{"num_hidden_layers": 8, "hidden_size": 224, "n_experts": 48, "experts_per_token": 2, "d_expert": 160, "d_shared_expert": 0, "hidden_act": "swiglu", "moe_layers": [0, 1, 2, 3, 4, 5, 6, 7], "router_score": "softmax", "normalize_top_k": false, "routed_scale": 4.9, "balance_loss": 0.0127, "balance_bias": false, "router_z_loss": 0.001, "router_bias": true, "init_std_router": 0.00733, "lr_router": 0.000643, "vocab_size": 32000, "norm": "rmsnorm", "norm_eps": 1e-05, "tie_word_embeddings": false, "optimizer": "soap_variant", "learning_rate": 0.00497, "beta1": 0.95, "beta2": 0.99, "max_grad_norm": 1.0, "batch_tokens": 65536, "max_seq_len": 1024, "train_tokens": 329000000, "max_steps": 5021, "dataset": "wikipedia_en"}
Below are experts of layer 2 (counted from 0) of a mixture-of-experts language model. Rows are named router (the router's row for the expert), down (a neuron's output weights, with its number) and show model dimensions 0-223. Each number is 128 + 24 x the weight over its row's rms, rounded and kept within 0 to 255. Numbers have three digits each.
After each expert's rows: "raises" lists some tokens whose logits its average output raises strongly, later layers aside. This comes from a sample of Wikipedia text that the model never trained on.

# expert 7
router:138159088155159144083116147102121155120098102116118152156117109145151134100109135103152106117104123089108088137127113166154144156147154147107135153153150111104102098173105155096110122112102093166156100147160123101151102168123103126094150096111107098147141103142142102159158103129103096104109109144114140122122129120085095113114170101121096098123131159136099147126103141164117142121094116156156148111122156150106104107129123133141146097140114098131115128159115103145117152126143168160146085096113103107148099169152101165134100112117138125108115163102156147092147121174151109147096138105161151153101166102156141166114163109153101153152105161156149105114146104151109111160185
down0:115106133141158121160113106153115088070170120122161126107080080127129122124147144142139157141149148095085161114143155159136102122134113129150165139136107128147141116145117124158147161131134076079125135131149149103141150129156094109123113116127135136106118102130152156109087121094097128152103167138125132129149123137144135126112125143139113176117123094164122137134096108124123148078141095101120096160122105115190107176126116159122133106126125173136111121137115121137134089168120131144143102127080086148140136122163154152132080122127100167129174088151135152112143149114126150141099133135137144133178149099060086107086123116131109152168120113121135185138098167174153134101138
raises: "east", " Majesty", "ending", " things", " Genres", "ew"

# expert 13
router:146147079138153140094117142100105167146107105109118155144131120167153125112114110121134097119106121109097093141123102156148163150143146157095113151149152121096101114170110159095107119121122084157153126166128113104152102158117104137091152123099094116158146133147146109166154102118105120104115107151118141116129138104091113117097162097141088099126122164106089145120091149162109132117078122148133164121118158149114095088142149120148116112117110095165100147153120097157112147124158159169149101095094103101161116166170100153123118113130128107124110171101165116109151112145158107155086141115156159152105158113142138162133161095146097151131092157150156105120159102123110106144171
down0:140152117107177098151113074140163124080147120141111155122143105121119115175135166154167118135118145102103123161119098100135142093130089122129119123154124110089149105093123145170144101116128143176153108119129117147141101155105140131147148140110142114143111125142118105162085136134153123139153127146118150080120119157134105091064136158107100133150140097139167132095111139156120094133125139144121120131110112145120140145143167108121070081109063109096097162150135111164083105094111109114107094136138071103156080144156093163120155154145106114156116121117159130133148169129133121136075122084155136142143144174139117134128112135098141116163164167111146108130119113118143128131134
raises: " recording", "ting", "sum"

# expert 40
router:119150092143151140102102149110111160136108109107095155152115103158167128108117119108136108118080125101103108131117127145158141151147158159093111149153148094100093093158105136111084118113125102170162103153157139112142110158119093120095139104089103095152155127146142112165150112123089114111119116158104155144115127084091118110103154106130092103132136163140097150105108152164123143121091117170172161102115144153107095115143123140158129117147108101151093147154123104161124155113132151181154097103105105105159099168152115148118088111130131118115125161100155146105160117167143113124095134103165148167096139118143143141133150101147108148157096157140143113119129105152100109164182
down0:158105106094150116141124148143106118114169130128172111150180123103147194169103115164139150145110110124162076152110156109129117140163158119138140131165123136131159123119109169137139150162118081107148152138122114103124155098159153132152117144120128111111108125135121155116151136152130119119144146080144179141157144153139106162123109201141125099106166121146160120081165130095102101120117149146101098120133102085128097140121159104159139136113154129142104116128086078139121134146125138158071067087132099133153136079130140144087104157123129153129159131098139118170151117130121171106137143142104153149138176141124123134095105109151139125138122143113119163087109133134133106157139
raises: ";", "\n", " margin", " –"

# expert 14
router:172125111134186134188125134123187132112125139131116145147132113145146102131123099104121099170116149104159128094123118120147118136139149128116161132136118140114156119144095136143094084130135140145142141123126121130133137123112121128117157133122106122114160098150124126119123132108128156089120116136145151130128156102134142087134132131089123111043119115155126171091083135133153192140130101135130130134129141228133096127117092123126139119115087096166109127119102106110115140064166143163115125125120114124142114146121114155132154049155086122149077126125178126139159130129149071183137150110164123133095138152137109112101128131154111127098123134141121127134142088153128137150163
down3:126136100143157139154120094084132132169122142119116107154108100128134110137125109097134086155122090082151093112141143116135113150142132128154095140101172127132124119154093153129110102067163134150124136134123100126162139117105109097115169148124124112092119138161136101096164111165130164119100108159096113125117150132133170055129123124148152123125110125156123152107102110159169160120109131142144105131121115172131087090137096131138100138149137133105096100124094107125147123123115166134095142123145118125131129159136113139136128079077136123162076137137179099176120102151166069190098119099162131133140155138110073120128144152108116103086150113137138109105123151129118122143171
raises: "=", "-", "|", "\n", "Scientific", "Member"

# expert 20
router:098150098117119128132113140111156144125096090146110118149129131154158161100108111199110126125124105122127108151100116129135149152148144163085140099158178121121198113133097153124107126131108112120120093141163218099125123165094119135116103115125125117145134165172131114118136084123123201099127108143132115116128109104119103136113155118153098105152122122197137145139108121116154166089115106134133147111113148136116088128154173074139146117160118080139141140143186119143115176140108146134123114118093132114111128144137099130105146142103129098101117150118145081114181121124133087164116144113118132118095121097128128155124137125154097162133109153111145098117146113149106102137125
down0:112146122096121118118176140164098123113119163120111148147150127100146127139123091137090087168112124145148135097114096133130168111142123105123105145116121107123139138097125159094158129096093135143143124112130114117112169162147109112100120118115158130169147149140171141132135146127090160148133143158106150139103095138162146125184126148078135110092122070163125137154112086133145122127122111151125121089137078132120113102151072064099111112141092166140137160107136142129141185123130136107124118085093137128084160131156156123114093102117103157119056108120100124105122123133160145147106149119077138112160167114111141124136135155111117125153097119109111166082151098117112149124162
raises: ",", " (", ".", " |", " and", ";"

# expert 24
router:131142092148156136090112142121116153135100100108106146160119123161157126108083118123122111114086129096109086129121117150152160168157171159117127171156155088101100089155107155110107121108094105165159111159134124096153112160112111124117135111101099112148160128144153117164148098133087090112091120134114144110110148099097108099101171095146084090105135157135100172122103146165097136122102118145144166113105153149107115101138106142143119109139110094155105117143125113149115164133131143148150094108088101103166109152152105148153110111132125117123106168094149135091160105145156097143093137121148173152116130105148147139124160112143107151159101157149148105117157106156116092145167
down2:143128155150175102156147144091142137104128145169127091098123120089128143131114146127106106091102146140101125179142151141096143147123122126110077088143183154154139107104139136103132128170146126155133123140136154101111106101117106148174130182125168140140145164126121113104125128133120137107183146116131157154136141133088094152108089138112182137122138103165173134138111124131105108131096117114106131091153139082164121180107125074146167153109157098114127155090137132102156084131103121137130125150130122122145122174116098121112171138129143128095113093153075147148083099155149131134177155118142116147164127146152106172090129156136151126111112091126109108152143125111123125121123
raises: "ő", " Aviv", " Arabia", "://", "ás", " Format"

# expert 38
router:146160089145147152122099125102082170120103101125104145159148115146164137111115132116119103120106123094113114126131107153148143149155156155108135154164147080102107093147090173126094105126133092166166105148156113099152090154122110140095152112104101105149142123152136105152139116125094119109111110149112150123106133120104108118084148097130081105139139156104092155111101140151120147120090124150150158117090145165103097097127130144144143109146119109133090136143123107160126144116140162155149094091091111111156081162146117172128087109137114118097107131100153144113139114163160107150094141112143161164100164116155135156118145116153104158151098147148149095107160105144106099166182
down0:152110132132116139144183098147134109097164107132111145097143187117124147119170122162127127095108108123103137135157170113066145138139143115098135109098145168084142101117151118140137118147082086119095108104183171098127133142137155117136117081159173118127123147090159092152123154106137110153122100149118139095091120115108114137131169121131121168140142164113100137099148077149137132155152157110088145155142136112155131101141130106155124124153089152146123146121134143106128094140130152151121125142129112102140117122122205120108146173191110161157114180123146146122139109137141123121133140144138125131138096129157143095139127145071170109110159093133099125157152111118141120135152
raises: "ides", "inn", "ide"

# expert 47
router:110152107151142152084151174121089147141112108122108154161094120132132137111114103103196121120105138128124105046133154166131141151134144146126126129138142122127112099155110158120115129115176105193151130129141126126147119135109105140114148120122132110123115195136131141146155121140117085113096141146131159142114148095111129112108142121188119109127188142103121119159106147129162118115110116130155137088122146138112123129162203183128074127100138102196127125151148109136084144132151144140134115098106115133166122171125108122125090066175114129085099145122138132130095119128135118176112143126139150147109148096127139153124122127126113133145125134120140117114163115149114128133185
down0:139130113122145083148132160115129167098158111147172113159143158149112104128110089156171116137134158132102092153172110122127112125117150136128116128135153146117120152147080125088127096088101144113134115085121128101137089137130085142098098132172137117164175078130129110149140112116102145162163132118088152095119138103135134140120110068132098149124177129114136093103093145149146158161101140129097116100122103105120159119155124097153127116066127085152130139144097162163131085151123089159122118154107085121129113121147104147127103105101159159152106138166096087096159126140137104147143125111124162193106109104104140124096138127120119139121117148126166113137141118126094128159145
raises: ".", " to", " ", ","

# expert 1
router:120141091146169148088107166104106156126090096114108144171130093155153123113112104112127097107101125092110104133142119151153158161142160154102134145156141097099111103150117153099109116125108095167167098154157136099139097154106105142107138099100118106159151119156135102151151112133083110099112112145126150125122133105103115105111161106147111087134139164134116159120124160160119143115086111157154161114103146158101100109134131144150109104141106102174104151162117094154107143116140159156147104104100109095164097154154092157151106109136126113124112161109146109099148094157159107147093134119159142154110152105149141158119165105150102169151099154150158102126144110157102117151183
down0:075094109128137121173094106142144144095168131127111154135118117078128166118163139134109125121156102133139110108109118152119110169130108097120105147073155141157118124148095162147168108137112107110082161106121179120127162128125130144126142136160157140178117155125131163122151120110124107131109167126168136160112131123138131127152133090154147121123120103144133111139136137091183133102172164171129115145136145136163095133122109098132154114156173125114142117112115122084119109140180086150100120093163124161144087091143118122136124119168136139140151126091106108127115100155105119152105095124138105147142102188147128129090130147123124166144133077098152171132108086106095115081142
raises: "n", " J", "ne", " ", " L", " A"

# expert 31
router:119142087141162138091115162094110145112099104121108148156124092151148121105099109113132105134092122097094098167131120153155172156159163147090130139143138102109124107137106144111101116110102101172170097160155124108156093156101102150099143111106120091146161137155145118156154103119088106093117109148119139127123135107095117123111156100134109102131110153128088148118094151159121133108095125154146154099108141153105097108151144137155130111154111108169108137153126102154112159126141134143154099085096090099162109159140112140113098132146121103107127155096157107097145088144153106128096143104139158147101129094155131161120162098153095139161102162153149104107141101149118099160192
down0:098143133123145151114141167163132170124110113128067133081142138145170126144119150103135105127123137174140133133151115095150128180159093156135147121139128127152111141127184117112108115130138138144159105129180136164142136166115114109141166112098135111122079161119120142157118178129080129117122179115113153159116103142142119142107126080110101113092163114127091111113165120110142140147116099174127108082176116157178170097138148113117162079141122091134137144140070109165138132140158170135164153123145101127139137151117131134121107150179100126138149143145114144129132146108149140115126103115096087114145164162093152109117123123129127142138090112129117097104157108100125083121129
raises: "ible", " trained", " buried", " good", "ful"

# expert 26
router:126162101135152136098113142100109177111093101106108147155132097148147102112120127111115108109104122095100094153130131151156162150152156146096150147151148104095113102161098151105111122120123090170167109160156133101147099152108120122100143107108108109151151110153143107156149105108116092105105114148104145129115139108084087106112157110129104095133130151125092151114107141161099140110090099152156169098114151149101102100113137146142125097139136104173090129152121120155108132102132138156164090092102103090163114156163108160132112122126115110141106167115163140111136110141162112114102136118161152158107137103153156157134176096139102150154088159148161112114164102157110106151178
down0:139159179128124095145127104155117154087087105138094133144156101156156133104127094079157195141124118147129138141109156182152126134130142172128094139125128113130091091147139119132123128139129111133135078158101131135125131140117103117116159143109120149116141120132137131178137097130135168092130178139112157121133138120105135124131116114148112113103099080141161142108114125081099160154167087094173167101140085154084081125125099126153147161105087127142150143089104113124151123178116126175115140126120128124166124190147185139169154104127115121110134105123141136113144100142125123155115088140119154124140157147159100128170124132136130142141123132091083111121103149102151152144141
raises: "um", "ign", "ic", "lor", "tech", "uk"

# expert 27
router:150142115136143168109149167100144150133125117101114145150073099136144164123121088132070147146110099115101110032187105107129137156115142119125137121124134121124133099138122135117142138072067112122143115134146114129146101142068116145112140125122131128145173151163168114146127143112109174137118073148104160115097176111123130093125140116189118108151134132180110148104126135150150155107114120149148168118125168150130132102170095125181121089099128101085105124133116118129103120147126123125151113107147124112129113141149127134117183122058103132121094145111136119125111149145128122166112135115134142143098152072129126137078122127160145116116136140135124110111129134129131110122152
down0:152117115131118105100085105122145099128069096120099148125134130136113126121143120130171158129108150104114149146114147190137122143125142110109124158124124115118089162142164094135179129120113135133120135081135074121138135136133080141130168091118148135139135121112129112117100112154132151123132140119127109120138136134143114139108147087128125097139125139108141106130124174149158168140077052147084189127112167117121103101089111139122106118107101113157116154132117099163114156074123139178119127141117145157159102132131138134145110174144150142162139105102108125090147105131142086121137141162187137111170109113084109145119115120176154076115136094116113113148167136170093108142146
raises: " the", " ", " be"

# expert 46
router:122159093138145132101100143113117159130094099116117164157131086156166133109104125119119095105105116110098104118124123155162166150160151163109127156162148091101104098150099160121100109121102083179164098157148126105147111142118100141095137113100103100151154135159152131149140113133093096100095114147116145118107137101092123117100180087146103105121137146110097155112108141159124139110091115145143156115111152141087092096130124150150120115143108089166097141151115095148094141099131161166152088109092107121156112156162110165137115130119106119109117162100148149104145108155167096137103135107153149161096141121142145157113159124160102131155111164152142098129156107149119111147168
down2:123094149148158101124108131143114116115185140098113112193154112135134123103122081130149162148140101151138115121120153118141141121129128082125111108132133115116135145105126090123134087112156122132079178114144095132123101139120185133146099107132118115166095133117144125130145117147179083148171151136113099150143115164171149154124136153105116105141117161143142120097132139138120109130123134104121095145144141051135090118170153175123118115129109167153119178146135105111120070118150167091108128109167153134130148131132118123175129149128114157179168126141167121143118149134149136124157111140165070118119109172088144120168124141069132108157103097143135132120118141145137123103134
raises: "ale", "s", "oid"